config.yaml
num_hidden_layers: 14
hidden_size: 128
n_experts: 64
experts_per_token: 1
hidden_act: "swiglu"
moe_layers: [4, 5, 6, 7, 8, 9, 10, 11, 12, 13]
balance_bias: false
init_std_router: 0.00979
learning_rate: 0.00337
beta2: 0.95
batch_tokens: 65536
max_seq_len: 512
dataset: "wikipedia_en"
Below are experts of layer 10 (counted from 0) of a mixture-of-experts language model. Rows are named router (the router's row for the expert), gate (a neuron's input weights, with its number), up (a neuron's input weights, with its number), down (a neuron's output weights, with its number) and show model dimensions 0-127. Each number is 500 + 50 x the weight over its row's rms, rounded and kept within 0 to 999. Numbers have three digits each.
After each expert's rows: a language model's description of what the expert responds to; "gets" lists some tokens that make up at least twice as much of what it gets as of all text. This comes from a sample of Wikipedia text that the model never trained on. Tokens count by the router's weight.

# expert 44
router:420505529403517454423455399596504525554539490457545596536407436546542450487596501518512424496572515526517511444469557515556499478454555539493379480539506505499551434475510544489408536531525559622546471521494431534634460596452492484465534522483422597545540531492558500444552562509457536580565535446486504444435540506493429453456573449573516473503494523528531491474519467544514557466500
gate3:525509524584487490550524486441520462523433560516418526518525416468476539514476528498428506595571479454421479517537491498565453430491422464493453429506507358508425524549454531553447545420471427536484416456526480565402386561532541512494460520551413440449496514595515485570512484472424523513462428533530553539530456482547499520542499452482502427420529457470549624550588507547489513558582
up3:473515395484422478446610501496589481524419478456401472568466510512524548556503482483577498474460518605565534490457426498536568512536591482502587509559493457540525419422476445471553483512545597458593511520500434466559584516456490535498489484490552507567487533499484421527531551561540493488541539566408479408513550487400465485446556541458539421588473500528458441410505490563434538439466
down3:484554474581445435574472534447543431511547535527509541540509576514511457507534542455434585443497475511538502471495531519555568390513519386424514489519472521551486540510515467508447509528532536566555484523454482526437575518484624528504526514461595467544604467457500404575410527560585489466498423519488536434452519491545531388494378450512499528564541453567437459387442489532458542495557
It responds to: League table cells. Table pipes and plus or minus signs for goal difference in sports standings, plus scattered nouns and verbs like album, were, blood.
gets: " |", " +", " −", " —", ";", " film"

# expert 2
router:471405477503537465403556478510494493487569485432455512493437511436485396454560455491448547468554482474528440570524553427505543526497546513514545506466511437499494507490491506586421538595452577529450430420493376412544445555469481587480515541490414521520599520411478491460474503508497540448593443534473538451477534543439580461569502480615555468471535533549551485486561554582473541586434
gate0:466587449506542485502515576421536570601613524527516575432466506512529580505466505553482538571513474485499510619497482411466434561488494474507442431437483576403512542485495468532437522472531461465497533517521602430457466425454503493439537512487620491419537508488555495529468486422476504432610427495482565470457481556433563516514616546477420506507575566541482470547482606490493515509522
up0:589547566496396476534486525502433463529543444496591526434504443477513471506542486439460456494527526601514437471520578464487473438461487555444503443473470532490543443518575480511525445507456598584561645531527516438549602477520457507418565448456530446519475533572519520487540424556549443479581574518449512474533461496474467519577541538657534549555435532474480489540568545443475464560534
down0:524520422518592351510558513445477439516479403588400511416505555432511495420493472565498489582473442441482454553509497450431463454422531565424354535552492518508460487593521462460503508486481437383534514484497493513478504560460514493511591423558521409444541550492502514538482506485499434527498529540504514446604510387533528453525448551503512409480460499510551474552491512516484439470532
It responds to: Apostrophes and elision. Apostrophes inside names, contractions and French or Spanish elisions, as in O'Connor, You've, d'état, de l'Immaculée, plus stray articles and fragments.
gets: "'", ".", "',", ":", " have", " had"

# expert 40
router:445567483432545429439517551464490499551532452543445570541436467504525453473557443548451435434595446510544465539413556467480491531549484581525474533522491575475536509560440559487452493567579484545473521511521491537486515571540451572391535591493511516398567504468485517456536613525420595553588523442486548441467442619483467499583476518588496522463489582519480500469531533499459513562410
gate7:495489539454504552437528524461557523513472521532420603377526623587508567496473504516530483506496515516413546540465466550476549600521459519534472529467512468414424472499445503459422513438461513438447549540512469460471544348467432473533464509490512423510533458570519538507475511458498449557411442470450465497485489382473391572448539521521537562515554471450468490391515602519538551459559
up7:457441499447462578439546546431549477465455473542520606423561573494525527413534431475529554470494519465414500549436502567482511575502486542592434459452484524436466486511432431454443476471389482472519468457516474464396501431433377473520472485509526365519560503557529613541509578470576485619471421552467482506529528461497416559471498467497480541515528485486495471444511501572540502481548
down7:470572475440490582506528555517500581480523459484544483478580415557475508470514503557531524522536496507434576577391534454549533508528442561649532504453461449381457460513566541545444544517474581417507452472509484508578495527478474428478502494485495510636428550555580510520539557532611552449514488486518495536500586486463464495522481467462478437481503515492513553359535428521503611469449
It responds to: Capitals in codes. Capital letters and digits inside identifiers, acronyms and chemical codes, such as InChI strings, DTXSID, Q5S, 247Sports, MAKIBAKA.
gets: "S", "O", "R", "T", "D", "M"

# expert 29
router:469506499404533461409475503544563554534479396477537565499488496568504403511543538525529475454575474525565424469540511474490555454495573591581513521527525515582591402466490481507468549525505593569552524529457412546570554583483451577482470593490399532543564550422446482465568516566461619547535528424496559465467503478509509514541534483529519486603511506514478536490583527496467543550422
gate7:533499442509538486482485482499580463481442529475468407516613514511502538518346508479452460486543529552603522521511440551496493441493525463496476458490524402442555549584456601533620475524477447518392515540469556525479537400529456560501497521555544552491453490503403507428478542478542468502460524485545496498429519492549496537446348558471473405596504567406479558446475525536559511529497
up7:556448492486449516503500503488521490563504511538620512505479563535460467506374556423406448465569494517541528505492442429453485495435476511486450375451496409494572414445521536506473477433403507484439520569541530478468593497514523495522482583430524578472503475440595453480479520522500417495568443481449571423471473519581499473561502490449363430504482486421446407526493472559561465550524
down7:590505547435489526520414408517602533539518524456568526559477505507488487538463455588529475469540547402443399418387522467478477429452589499458487559488564572546528443521511519503464617470532500480526506521430464458522540560513554528556456379485464513516517481573465479418483546500535506483572527548518519535448484379417472539464416498507543513579473458430576546507582486547500550572517
It responds to: Spaces and list punctuation. Bare spaces, colons and periods inside taxonomy lists, dates, scores and tables, e.g. Species:, March 3, W.A.K.O., plus stray byte tokens.
gets: " ", ".", ":", " —;", "E", ";"

# expert 39
router:470500518390554476373469487520562570514497430488541609550487504570506380548572542529501482433579471565558452498498558479487499469505576581548512488511563539543540395505481495501417528512543601531506463529473391527600513589466443584431543582523406552501567545469513505456557518545454611544530548437526525440426546511480500476539569494511517471529482489530517537500557509497498542522440
gate2:534503467518511455445535577507491542565507512474499517460493451494568517459452461547427505539480493504483540520446543412496469488555519455541469530498486429459525575477546503348494487612463485538448527547506460534438541532560470481506470449472479490452440491527568481467467570519501450518407511570510544501584535477507431494560436585432530519613467538465499444534664578436578621465366
up2:481376547495484400415502391503427454517511505471469542550513525526467524469453487506609553453579530488575489516550537534508515533490485394558585484492439697477422507462504543500590506507432505495546482489541536443417566524507496460563517574447486498538547483539519435531537610560511548468477545496421511498580558481459495478491589489482550555446487481552449487517475509572405507529471
down2:462485505510519515509507490566528460544536446471541408487460554444507477449518548522472480594443432422561480595427614549544456565529376426495459474431618494457507454457511513579483519520491511476498553576485509594508564529424529438556478580527542564431432528495492584525462487518477523507454530496521575427429487545524473527495505514553441425551405475541370525596465549476493499534562
It responds to: Pronouns and months. Subject pronouns it, he, there starting clauses, and month names or years beginning date cells in tables, such as December 10.
gets: " it", " he", " He", " It", "20", " which"

# expert 26
router:512433533351540389456563502482442545452592443514467443457464509448578575522519488446474504518496427473474534500501468534553574582487462602556459467544568516513560475534500451487451565514568508484521462553540418555507461550433529536536489502491469544389552584459505427444507558588512533531486480615526506538409414525503469417506529465586547507522477445508450534423493560549540482529434
gate0:459515418498541441569476534507560491573452500544436465534497477532572564489458552472439529475607439466526590582471481489547523474446453479508560522537475470505589516452505528581511400498444505493527482565469493478448423438533524412367459517524593496521484583538469420598480449525494387460460458605486512495500477429476461569529489601494477510565518535524476500565490596510471510523623
up0:537476502535496469457497469483549424519463508535462493428448565467555479487490438446459498459576531470538583582424549457509476553575636501487509501571397491497504529449559469533438456548486441488555500443482504615482442449557517478443589547554465569484495561433534491566494492517419419529528437544463458408532425463412466473518492613488456478537509496604417572538480568416513533485436
down0:458476570437377480403494462516505488474501479478496472470461502449551418528433545450461413476405517542530506573473592536465596514524531546540514493555470489522538471543526503401516538548501585488438435453479531474568514551614545529573537444510494416602485419485433530596490418511568440477442484471474518463503459535411531453524540515526401526467501524589492496630507553430517483532485
It responds to: Closing brackets and quotes. Closing parentheses, brackets and quotation marks ending asides, especially after birth years in biographies: (born 1983), (1938), "Lights Out".
gets: ")", "),", "\"", "]", ");", ".)"

# expert 8
router:553520504410475468481442547453435483444506471490507498544463477510417627435467520478456539496530508469463474548491446405500508482505498503522532491389405551444559464528456434555538520601555485457517526428526472469534477493487554505535503387522467503559489505556613479504518480474597504501422565471400545566623514516526438530487466555415447516506545520414516537430379456455483571400479
gate0:513561557461510509611476623505492543550539484478484455499476581503492480527487442487492557457454560552465583524509484449443402465507447482562518467473418531603518464495499489506487484538432464457546496520452506621452506544523472488546388457474593553551520490505562506501468491511446497544426542603443537462367451446347377469514529500528517581400482452537467489519442515514532500467504
up0:528503424525533494407459431457551538465491420565513509538490415587510561502509487471546462645509461434502482463455426477583531504578534501430493504502520437434491480531498494530482494382441617580554445519546504441567450566517538479421541527544468460480543486532435430536462464440486427501543473459529520564585541517627577487505467533455514444509516509473556391485538469420472436526566
down0:486464394524500540614509506522481448575474445531486431396412612500429467473534558498383519489420522563584485566400421546443450497472460511518437446456505507530470561449482549591535571517433542430428517544488499480522505502495490435534503454554534558490480454496533446516497387522525490551486521562523522555444499419503508503501433462479520484477521455467478489599562472462454645427508
It responds to: Adjective suffixes. Word-final suffixes that make adjectives or nouns, often in institution names: Critical, Electoral, Philharmonic, technological, Philosophy, National.
gets: "ical", "al", "ic", "ary", "ial", "ological"

# expert 4
router:562477478495471589576425466588472475539520567498501427479524622506508574507450411473506466562523445515504524516565462538410544556590456494416376455542522471594490550458541531463563529526377468554529513458538593440432508418467477449510423455500460562521466536522497564524480493471573498508503576429523429466593478472592551444512511527505504528549549484466448400486479471516446489560510
gate4:605502523488455540460437586419549454474464503507431491415523453451511497522476549447631478442545405501479552561492531510499550486397569415514502575499491500448447594566478504479646464446418471582502511528522483483543464528529477527430495500553482481552524478520627457531453458469464564496463535589501500590482510497404451489479543513518456518423575445444414530428557533537515535487503
up4:515502555429523470539498506445460546409526494492470512492501456428469499559450544500494597477430463464479547577515440455468596484548513440467447562545417504479461599452482450496518471450507397508602366469492490467512440491553404538425471480542524588459481518535499520420505560574392559547426556571478502499486499511393526525494449492521449613439508502533489543447489518500568421416563
down4:528476416460527503479427528456545559524536484467501459523431438477523521621481510567506442424529520551495490542515513682538595492482485458437464508463496442515455537547413525481494317490526422477461486517539403527532579479505441452481520532449436425506521575520529536529516497524544556466404523548573479587527470465474531523432520545574472518545488557455521463492498422599513529544557
It responds to: Relational prepositions. Prepositions linking a noun or participle to a following phrase, such as of, by, from, in, within, e.g. "originating from", "attempt by".
gets: " of", " by", " from", " to", " in", " with"

# expert 25
router:546469519413499364478546493521540574581513392575550465476483512501487401438528469472500577498529487435448378537433554393481530510463541577472528598591577569494456538471587442482392570522541400502463494513453445533580549501533475537451500488489478564459560576453436429511555539493439549518478500470447535551560440481484543498551484515504461458553522499477487463464506512497447456566474
gate0:492535461500490555562566422458523433581551526484447573510554532493460474542458524531522549464464382597463533570542543536493378471443419548514543561458572450493437578590545534513486528471512576511537526394543486513406553580407494509449409593513415495549426524485499521463484487522458470477476453409519524478501547500490510451522566431520567589505529480499487533466445444519487400570528
up0:456553548463489480542456556477538509486522532492606516613452524560513546393447451508488449603510577522510506464508589407478504537540479485564573539506501450402603526454461534533543506554463545477469543497460533500583490517563535572513518628410512478467549556591561571567441390479468514513540508453521506465462426599492464523497534493432464425522438546515457460519454471416492478417529
down0:431497451506485572544467510489583427476476482486517589496538467552464525589421515504600579495480476525525451559446543463420418463536514485544538548475520411505484492628633527522521550483470485480427434569516485489450581565590495551477476545596421464476439485502471533441513489415546500536468464501526496540499457473461438455542501459472396444593449495473430510392486486395535459452473
It responds to: Spaces in sports lists. Spaces before minute marks in football goal lists, such as Pearce 84', plus surname endings like -ović and place words like Street, Township.
gets: " ", " in", " School", "ov", " Street", " County"

# expert 9
router:541574399504466521606495513458467598470524608523473444554550484487454643444368488496507485525527523523439562491478438494557511411530455479420482479514452466528478461496527465559568497480465526532514503433501523520489507446561558482527446502441516451508368460559479493471461472431456471537454552535484489520563530520545508576446450465447489550614431570458594521412418463512415477445475
gate1:513429485508477495497533567552495493544575458494529507476567452449442552492413433525448434564577346471419557461475478496495460536448578499544535602510485534427506582450464524516454433441480557537506393538521506502661500476571573576526526531514529439465591553504547565469590519533402506487511474502528509530541509460477545534461420538443430532489519507589515447482564466496496584496504
up1:517509526540499455483542467554524490622579566413539554462588524559483553634517468498476483587487419456433558488492374461502534476483549455504480533529473540514485560452513554464514450526546569473520448505444508505602501459525574505545515523489428547374569451463538498467555598475520455491496481498499537498553515513533504547506482589526426563585529529638597454503546466489453400512528
down1:451529544472475470480414438551511472508487478497518514496514460526436501494457467512418452516481510387478561529445635458536520468498482537476426471550528508492498504500534581510478483532482410504549500486494451474526597502528461498564507481506403498512524564347562515481413498484614596521484464545465512493533647492609379530435500491498477498435510501557490521510510547541370443416406
It responds to: English verb suffixes. Verb and adjective endings and common verbs in running English prose, such as acknowledge, surprising, contribute, mysterious, asked, noted.
gets: "ed", "ing", "ated", "able", "ate", "ized"

# expert 43
router:475523485406546476401449493539547552561484417461561557538490508575517390548544547524552488452560450535553422459514506462465537475508573573539488504495571540544563364477479454500429537497531594519546522546486412541610506584470478585467507593488384587508546554460438503450517495574455588545530548442503547494442515497500510472529579480545499468556497517531484534462576515489488544536418
gate2:500511437550403465534583370465460460547436500505539491452475510503479567475444522592510518525447517539596517480550441493425487545535465423466472578558441530544495528477524511569464408494503479472480363465489553476537502426488560580500513542543534522397443409507440535425569544459404403527492522534472492487491498484555498473593531375431474551450510570493492496485546548505509470567581
up2:556511503441476465437461554459528455528450482429415535477463463526452456513459467511430508536472452494546488533492460425471465518425556543492544523423498409553444536522580542493509364465542470468453444518530485500640459479401612561591547573591487422524445434541561543523479544504499430469480576551467517432487502440493584492601474476507593577503561444527467445473561505456487462479523
down2:456510599474474586476457471442479477482563489558556523462496477495439454397556494524489467438467383624452506460492515537557495538571483510456526522497557477466519588434533601493493600474489547448544607474484517498580529561552540532496463503543469521525536483510496509521496460525431530447555515567590482432593504577416568467586431596563529485424498640503503474536550455492548496498460
It responds to: Verbs and table fields. Forms of be after subjects (is, was, are), and spaces or bars before numbers in tables and semicolon-separated records.
gets: " ", " was", " is", " are", " were", " be"

# expert 32
router:455495510401553478352452482522553560518512431498537595541487476571494397568563553527508473435554474561541457476514557481504533452518572576568497492521563546549543396488480515499418515509526593521519479530466399536597522578468440593425547596515405565517557547456492515466567510562462609532557547444503535473429530514500480481530567502533505477517481491529515577489567496497496539518434
gate1:518395543460413570555518567401528578549557458510566462433543460479514548493436501538447469422458481524440565524562437614417511504486521360521513484507512582530535627493545498461503538470555543474539529563531477428472477401545469484574550494448529435473463478469490497479507463419492489519536464534522478557491517606520485488472449461468524525432555583450471549614463564527498448560554
up1:507508401523552340522532514630552588541486502460421486536544523486544507443454452491497554572478526553497501471472453510539491577479473497495538489401499403460499398434467472603494516460460468501554512535432507596389429537584538538480504436516449533512568541531597579533518595515495470526540482523526541524473561467505511443526476497439407437480489488551501476605449487529526516546419
down1:551504500536507570526560411617594495601550519486489502484474434519570550568477454538526544499495533447434620481531571543488500560456434481567479493520490465565467462426474543510488485553542454487513494497559581544530546445494433420470562474427474493506475517521594612540531508524443497455539511586505477460565533544587534481607452445570438452409467522449531483529461453518594545608487
It responds to: Mixed scores and names. No single theme: dashes and digits in scores and years, tabular spacing, opening pieces of taxon and personal names, pronouns like him, himself.
gets: "–", "20", "19", ".", " —", " him"

# expert 19
router:563463458586476580563440440549449500521471523435501398430460530538501570549455506537516505487528456500420517452578497559526483479459438459454437458501414526537470490465452546487583523439398486483489529472503561446375547487436551475590476466449629493512460524487490523451431439588488352442470538565508476464451421484483442509512415535560514553523480433542489445439544520503561450464496
gate0:519597518472493518470510413427481448435496490456522527574531487454551510386535518458472502532470591487511419448504587420427458574451532602596480486557489519483479484548455475449520477568480485512473456467373505549473401502544445364410551561574392440480506558509526498489447469487487460534498437495469495500466559408535543404522450538478507429555504496499599528478496491571525436494507
up0:497535451475515472496531464374553475471456425517549500522593489490438545527527516539568438505438555578463387542476535531462478518507547465471556511397500464521469423471482509536556523498501480474447443502465525482595521417431523424505505432486436484528535505449405513497383379520580556596462493485493465594514539481601450532503495505588548471579544492569532499405394501416507480490508
down0:486442488564503514468489408475415470485462511489493580440459499517525452463450466500438462474507600474423558536518550491547483520482583598458556542527504461463476460463480525541557475466431505562489532529445526605491554465577443441439399484518502416502494474491543519600467549417597525495409434526397469426516452520555549488483504476602460468433530565541566490643510449500422554521541
It responds to: Clause-boundary commas. Commas after introductory phrases or before subordinate clauses, such as Upon awakening, or In 2016, plus because, where, whom.
gets: ",", ";", "\",", " that", "),", " where"

# expert 13
router:556475413487468509567565415562513452615494396407464443415485588462541536489422461464461472496458462484407435534567474458493548488457504459477461581487500557467479552489506480530575549451446409525458537446551549501441518429424526519537436505429544498481498549458432496565529417535546453499430529579495565498559403434545515498515454543557497519549597437550441491425475473498454447556473
gate0:524486581481545541436453530512563569512497520540531504523533563441517505522554523498489494411488495568486443464566486496462421617488486492478353569519580527551484454465546463608522582505440544532541477450550476534437437550476416433547519548541441438533575472490463605530457489454496565395631481468493508476439588502456413495442458541518508490476503515531542598531433539520440433509521
up0:443475563604517491439454544571454512503519450509542455545445443510479518488469530477512457502494497536472550537521557561515458477510451524436500445430448453446465509597465448578467465476473523437457516485560500476418447556464527514507421504341477540548483647454444444436522532504489471516486423488480467491531590539584510623489511563562606523520597511612460507568540474503427440451472
down0:582582554467522488458515404556408514493494391540464421496467457470610494436479417548506514584454490532514479521473507515444530473509481476474515532444471510523447421432499458502405523564561438567470463549493460465471481536469543522473575477538551501407569447511558497405474565546555474485540612446489572432408482589352426498466465506431488540505479493508467485466496469579543434520457
It responds to: List conjunctions. And, commas, ampersands and or joining coordinated names in lists, such as Colgate and Lake Five, or Hill, Miller, and Marley.
gets: " and", ",", " &", " or", ";", ".,"

# expert 46
router:415447529565503493514440444519587417507479492465450512539466492541499509467496409516439539485448544424473527441511477560546571565456479499481467499507482508519531474533491566566432450554443497539562526447474634527528463390536482438451527571521527578531521438492458510505492567589452513431552505463425525470437471508613480473457469504476536525433558463549422508678568583457596518507487
gate7:512477421517558460504546515580412527466455450477526589546546576466474571473478525476550506517419533461468560534460519580554488505530474494422443475592425439457551472489415470461442526466457359511610534525510544527528583568416533490587543510528524386510460510496559542502489535569467544523417522445558512492551539514479490464475443492501449450403514575583511467526482433571600502499570
up7:561464548556516419521558441543453592377591552480478494466482483616477478472516519493524505548493469498496488450505537546471572469465516558587538414574565484462595471540448569496468543539541470542483490394558534412418488500470437480560471527499464429432505525552469496358540501489430506460493535558514537555428483525473426508497547431528534509520433450536580429436497507561540527583414
down7:444497539533529381412515451405437490416556506477406523509547555517455544527514520497493470444488477504477467413514459534489555436575554510491522503469494537509540497428494478492504489540512558562437515610545582555490580521497482551624471534456531506485599490552372458521413481503537456511467535474571478624530556448602452533570498511419557490378520578514554507501499511536511519437462
It responds to: Word-initial capital letters. Lone initial letter starting a capitalized word or abbreviation, often in taxonomy lists and tables, e.g. Nudibranchia, P. sapida, CF.
gets: " B", " C", " b", " N", " G", " P"

# expert 31
router:468520521547461549544502553400421616498497572541531466451584560422497519498436424479508537493520478544477513449542428509499501402555461487571534518382439471441514514493467428432615497577574484470468498533443530502493445460463571492533500425429525528547491531451570560539537450469575406495520546570417575535515496459555496495466473564470490490410453437496561550452485382445436473525498
gate1:475544521424463382489576439476533471504529456574517480490451564510433475535443444567411502461480484461518359506505478554583471435482464506538503613567522536515521488478573540594429509478521407538516487371514510493513529437522572379453477548518521472456548529526463526505490480415509477510555441558511552501478408371551482483546493565525487530518588475493477394501524587514529526549470
up1:577472453490511570492490457496441515525457446454466483459441466494500506504463520449515569458450515578452537443579384540568522446487421514455482552475600528512525524483454500514507422547565544468533492526543429501435470509460532454505463441452482570425399514537537497479487455546454507572471580484525570488615400655492450552518462531488472519504392483454583555505593561529591510560572
down1:488487451469453412640487443487491498542518565512440415546535549445497518564494402532493443536482508562459534456564478519516457491563464511587476547487459551547483442583442523538558491502520510472553518443543481575501510451593580466469517423546377540544573469494419442556431549450411553536446538444432513433596460456565507558441493484469550502423446398483430449495449496502497476528473
It responds to: First-name endings. Later word pieces completing personal first names in tables, cast lists and rosters, such as Ol-ena, Sus-ana, Anastas-ia, Elli-ott.
gets: "ie", "an", "i", "y", "a", "in"

# expert 16
router:502515457487546503454497469554461597522435440527485576491446613519502507584533532521469465462425586440470483519552498492436518551446526469570561516511559571458505458491553602544437486411509482437581556533525474487604414509501502455519509559625484435522434430580513518535446501490556562494573455514476458521425534451534509409478507490464548406483480514488485371626495464538529469558482
gate3:516533493508531536488550505466532484438469574369491460512449555591494501445580395435498482446507536447471470549428523484422487454530492518543602497480431531417511514499411478470516519514587480392522548486491575503474535442434477482531453520541529507643547488465540483526492383400552492521453498463582564507520475553463437519539440548486368471485515444447476495470410557521446464589501
up3:506498522477480468556474525553502536453508453512454467445511507568492569438511460508593532479531446383479484620465487523544455406462563430547537455533517534512580550428481450545535548468464503438511473440410480459512440398458496500537540467577452464526641412571494533566528538417410505544497480418560493444479481462491520487609505522564510437427568482491548504510422455576539591519529
down3:494465552546359525440505385390546484568586538546468511503436582509447485454487534424488453500501507546478526422463490489502486519507526499442449419512472500547416528555556557488482506570495561490537501517471554585478492529482410449457472527458440417459560395541561474531486461518516511451572520411469556537481627504590529583387482461535501535534448614514494470549508477476492512565450
It responds to: Word-initial consonant clusters. Short opening fragments of words split by the tokenizer, such as tr, dr, att, rev, acc, as in troubled, drummer, Reviewing.
gets: " Tr", " tr", " r", " Dr", " dr", " Gr"

# expert 45
router:579477460507532611510509528570489468564532436586431465469519489406429510473517453532557483513515517514464422443539470533464572483524519479494402468528512488535512519440506425468612396506477515492489472585460467561521424420579476487493553403472489479446518493555530453596496569560497545464472477440498550600518465588404503423513554562560355532546525504565488548485533578508562520487493
gate1:399572537503472462402528510560500598468499530503523565411546497557512525508464493453541482438454501521432436498539536548566529512438521489502514526466485355518540582487522584471494448570564569451533461432498542498460562482569514467537534469541533422507433468529504492475370412568538519492464433505491500512360598463478562576494487530508474534567485520560550582479565586506520575446531
up1:577427445476482462604489480489475438444557568462529483532500540420511488547454517563471404538520540504497475510457500525512467462552469550517435472498488597481474515541477437459521461558498455620433521620405483557414408480456514487498483439558382591461512565471441428493491555507434392470459540508565474466539426526504489422524449501498487449525520590524484539585476447522428435546574
down1:594525459474527509458446524502540475456521416521435399395480427454535463495555520471475435405553425536435489471515476487569510560512480457522563449551515496475426659454561549541482603535383554490583471504419439493495534482529496512539457555458506516481536554561563484431499490482497530481468444469391494486511511530477514472447592508584425555472563511529538504531502506557426541382463
It responds to: Infobox line breaks. Line breaks and list dashes in infobox-style key–value lists and career records, such as before "- Genus:" or "- Staff:".
gets: "\n", ")\n", "-", ".\n", "\"\n", ";\n"

# expert 30
router:548476441470492495430442495583436469492552499570488540537451554486580520468446451568545429523514506593503541507487417515454463402508452521492484558545422527515519539412539563486512543447528442443497488562520478470418526423620572524536509487515486513454553378462506554604487525488499519576572518552455433384552417497505461517494575427495498560473406460586491401481525561543452533508484
gate52:564487471534478475519472478405449511492411463561442414458505479535526491326416469538506412442515409488455574439534460576514400466404488606501455425439478501391522496562478469512512487501493568559504523526488502515487546492516520571452518563499396476517491426459473488452542424498519555591540433485503451589515501539526528540413559560535509520462528503474514517527464523543535446582588
up52:506530469501442510503528533575481524492460470562529520477507452504605500433358462546500472406541465437439430454501449610444443526496446652537517513470510393545477502556460428514487497485551486493483511563413526448479512546501415564519503470481472499466504513415547532528435545477492583578519490541530504496555558447469414484363428468461540595484396510487509524554434566523536470496556
down52:398600535491536523520527459555467521524545530570506451528424489431522493493467570451485632500518525578464561547526462502504474493491572524553443502514524393539496482471598482482555495560492442536501510401505550401549502473430480393481534448548492539476454587526597514468524575483461476500561440478477512552515517439433449483553481492466621556509394614492502479522518468545601442488417
It responds to: Row-start pipes and bullets. Pipe or dash opening a new table row or list item after a line break, plus naming verbs such as called, renamed.
gets: "|", "=", "-", " called", " as", " named"

# expert 15
router:569571487649529531506544521645430486427517503492502399451490556498531584483495490547490500474444444417502556456483509522565516505483475504487464553444550506463526483554544508469508514421500431541473432543511492464433431507450516430562480400570564484537512506517406544587496507506469526462477502435526607579592533472616555425552514523486533535494566453590469435439496562443461515535462
gate3:454521452478532583452538476464568433439545449495486506487486522554443538518487602509503484469514608541650500537556529458544580479476616515514492485450528460403505441532497475539381497529554403428528504494607531579444396546568493518361510482484545505511490523549519559510535450465509533502408575483484434496401490462452510569514440498438460418486502490516545505495455571532502473517458
up3:544486467503530464524485507611364457567426597450552491489499441464495462539484501455558502443492407473465490545523437484602516565519482541507554472464423568579444441565560534471637475433464570538502493462454435487474630471498519529582477489518463540531536369503472519467476515548499447528442443543441537517585463513449448461460554438495479582439494460490493429494593459486521492468482
down3:491564497494448470440594509517465428549438509478390492508585568520440493536510460444480543524543419402546456450448523556493457569477406501449464534435554505539478465529519492503431479580585513539541474543458504424584509489478541512538480475460450490552492519457458540459558552601608527552480497479468558506437586539576497524504382406479489466444488536565499646578488432552487509531534
It responds to: Table cell separators. Pipe characters separating cells in wiki tables, plus some semicolons and colons after quotes or parentheses, as in "Greene | 3".
gets: " |", ";", ":", " –", "\":", "\";"

# expert 51
router:476530546559398597555476551428520558452507549523458479576458489543497607500499471541564602546478507571566437452464436468541514471433471485549427566447415543433510583581534452467611522546551488516532512487463531541450460514522512514628484424385578470510505441558536533442509457475552461562537541499505541545611552457483484496463530452529433479447420503472486525462438451532483453494541
gate7:524429505488545444547566493506518474487443535467436449507456532483503412565485547502563423604514461441556488591444430438410405503556554479525482480392500584453489500453456534574532444461504523501553472508558442470552562457587484562480483489549537504551547428500521419490597652460484533494523460477512498453487428537611543537558385515570475495485437425482517499468484421509522487461529
up7:459516500523438574589559410505551462438519485529516557558536509446415566547509541523460451525517468417494469533507602413462491463506515460441484495463387485577502428588540495533467530454519569498526503508513515414574598523519549586604473471493485448530458528460502518419526582470488441468481462373572488459534518569547550547432555480487440408506583524589477503494540525464569453515575
down7:526539496467427423420565512545609535452518468533477437580453470527434524579490574453535506478438479461465519561485494499461567414547520415527488570531486458548481525529485494611430555517493502439483417498524513538521566545516475499531571563471390506472479485444509603521536484601487501565454483427555471509567485522471485563455420482490611405376463444567478485517483499413586507460470
It responds to: Agent noun suffixes. Word-final or middle pieces forming agent nouns and similar endings, such as ambassador, adamant, clamor, lineman, sophomore, Titanosauridae.
gets: "or", "ant", "er", "an", "ator", "ist"

# expert 47
router:471443480522522525467611452655444456535451484536473532440488478426544543503535470466513539494566502503462478480473414538585469516456500500475528453552529519502587468540514467530478510417563474513576518624529487549440515523438558514417490468530457502518527474505433409494444543469591389516438468452502434544572503477614601555416607564487537532529543451522549508431532590474493538526520
gate3:473568519608520492488450526473522530585427490467518482504412515427520476497538431515511472516531495568559441486433452444578510420560602467457443556546491515590509530503494539593563523482477507515482469553475471502535512527519549509553527503536526458524555531558327519499543545552413532552571475502572522489500515553570450527562591369419463587489517554513494460441575466541471522551389
up3:454600522573515486483446506503547529581414498468537447494431500421526470513550447497494473503559487549552454492470448457567506405537578455449446551555534505589512539503506548585554557452447505515492459547501452504540518533494563528569506505557511443484588553559372520488548537550408532556561474486540536454513518559562444493529603377434453575492521563531473485425560469519448541537370
down3:438474493496500570494489497552512488462588524495562522496512482512445576544499597486417460437502490543448518555593518533445500497408526504537475511514586475475541515603399459444561535511488540407468545511542483550552503533372467502534635508541415414530567496445573441547455491476527492560603428420518541522577469538511428485591505559475534490529490421458513545387432496502489497550476
It responds to: Table and list separators. Pipes, colons, dashes and semicolons dividing fields in tables, infobox lines and match reports, e.g. 2023 | 24 May, Countries:, born.
gets: ":", " |", "-", " –", ";", " -"

# expert 20
router:505514537556506533486599578466562506479446555478397531428518427525573543461548527481547429519457403420540451504514554521402475496506486571575541491414541471479402519524485453414489442549489469408445434427438463497497407447549462572510501535486490447591522491526534570539518466482550519523505581503572569595529515468572517536488573511525571521461434455425587523468480471515558541424555
gate1:517445481439459497576475531531515500568487549538501503557542473484520492544523511334434515511570556438452502510448530476463467459485521554525447454462534558515569524476537553455520592492571600417446567485415406545420562466528552533513429510593541474526538575477463526473493542482428468530508484556414380521541550495583469475464533514515537557521518551654599487536482485477491515439561
up1:399461533562527498560591475501584416548527481554401531482434438493475553521487476407461532527589524480503517450517497456484476487550554530372546476480512432573425562485549413532462395523638525517534452545526554484516531504435617512462450491454580471474522532408516508533490498492533467480437544422488553478510510406505412551592559517436460457449491476462491512561541550483541453510461
down1:535515532499538501506446509485488427394462458434541478468498409529501460397581482479506466554357488459607523555545524464484463508443515498532488524516508436518406537536568411434518494443541441528562555535469520466586514502511594570556481508421562527429641474520445489510469460605548466531459478479465503555461511467394470548548439433497498494510532510552563529451547446608559538475504
It responds to: Surname-internal pieces. Middle or final word pieces of proper names after a capital start, such as Mam-el-odi, Cast-les, Beav-ers, Cim-ber, Mac-Donald.
gets: "es", "en", "s", "os", "el", "er"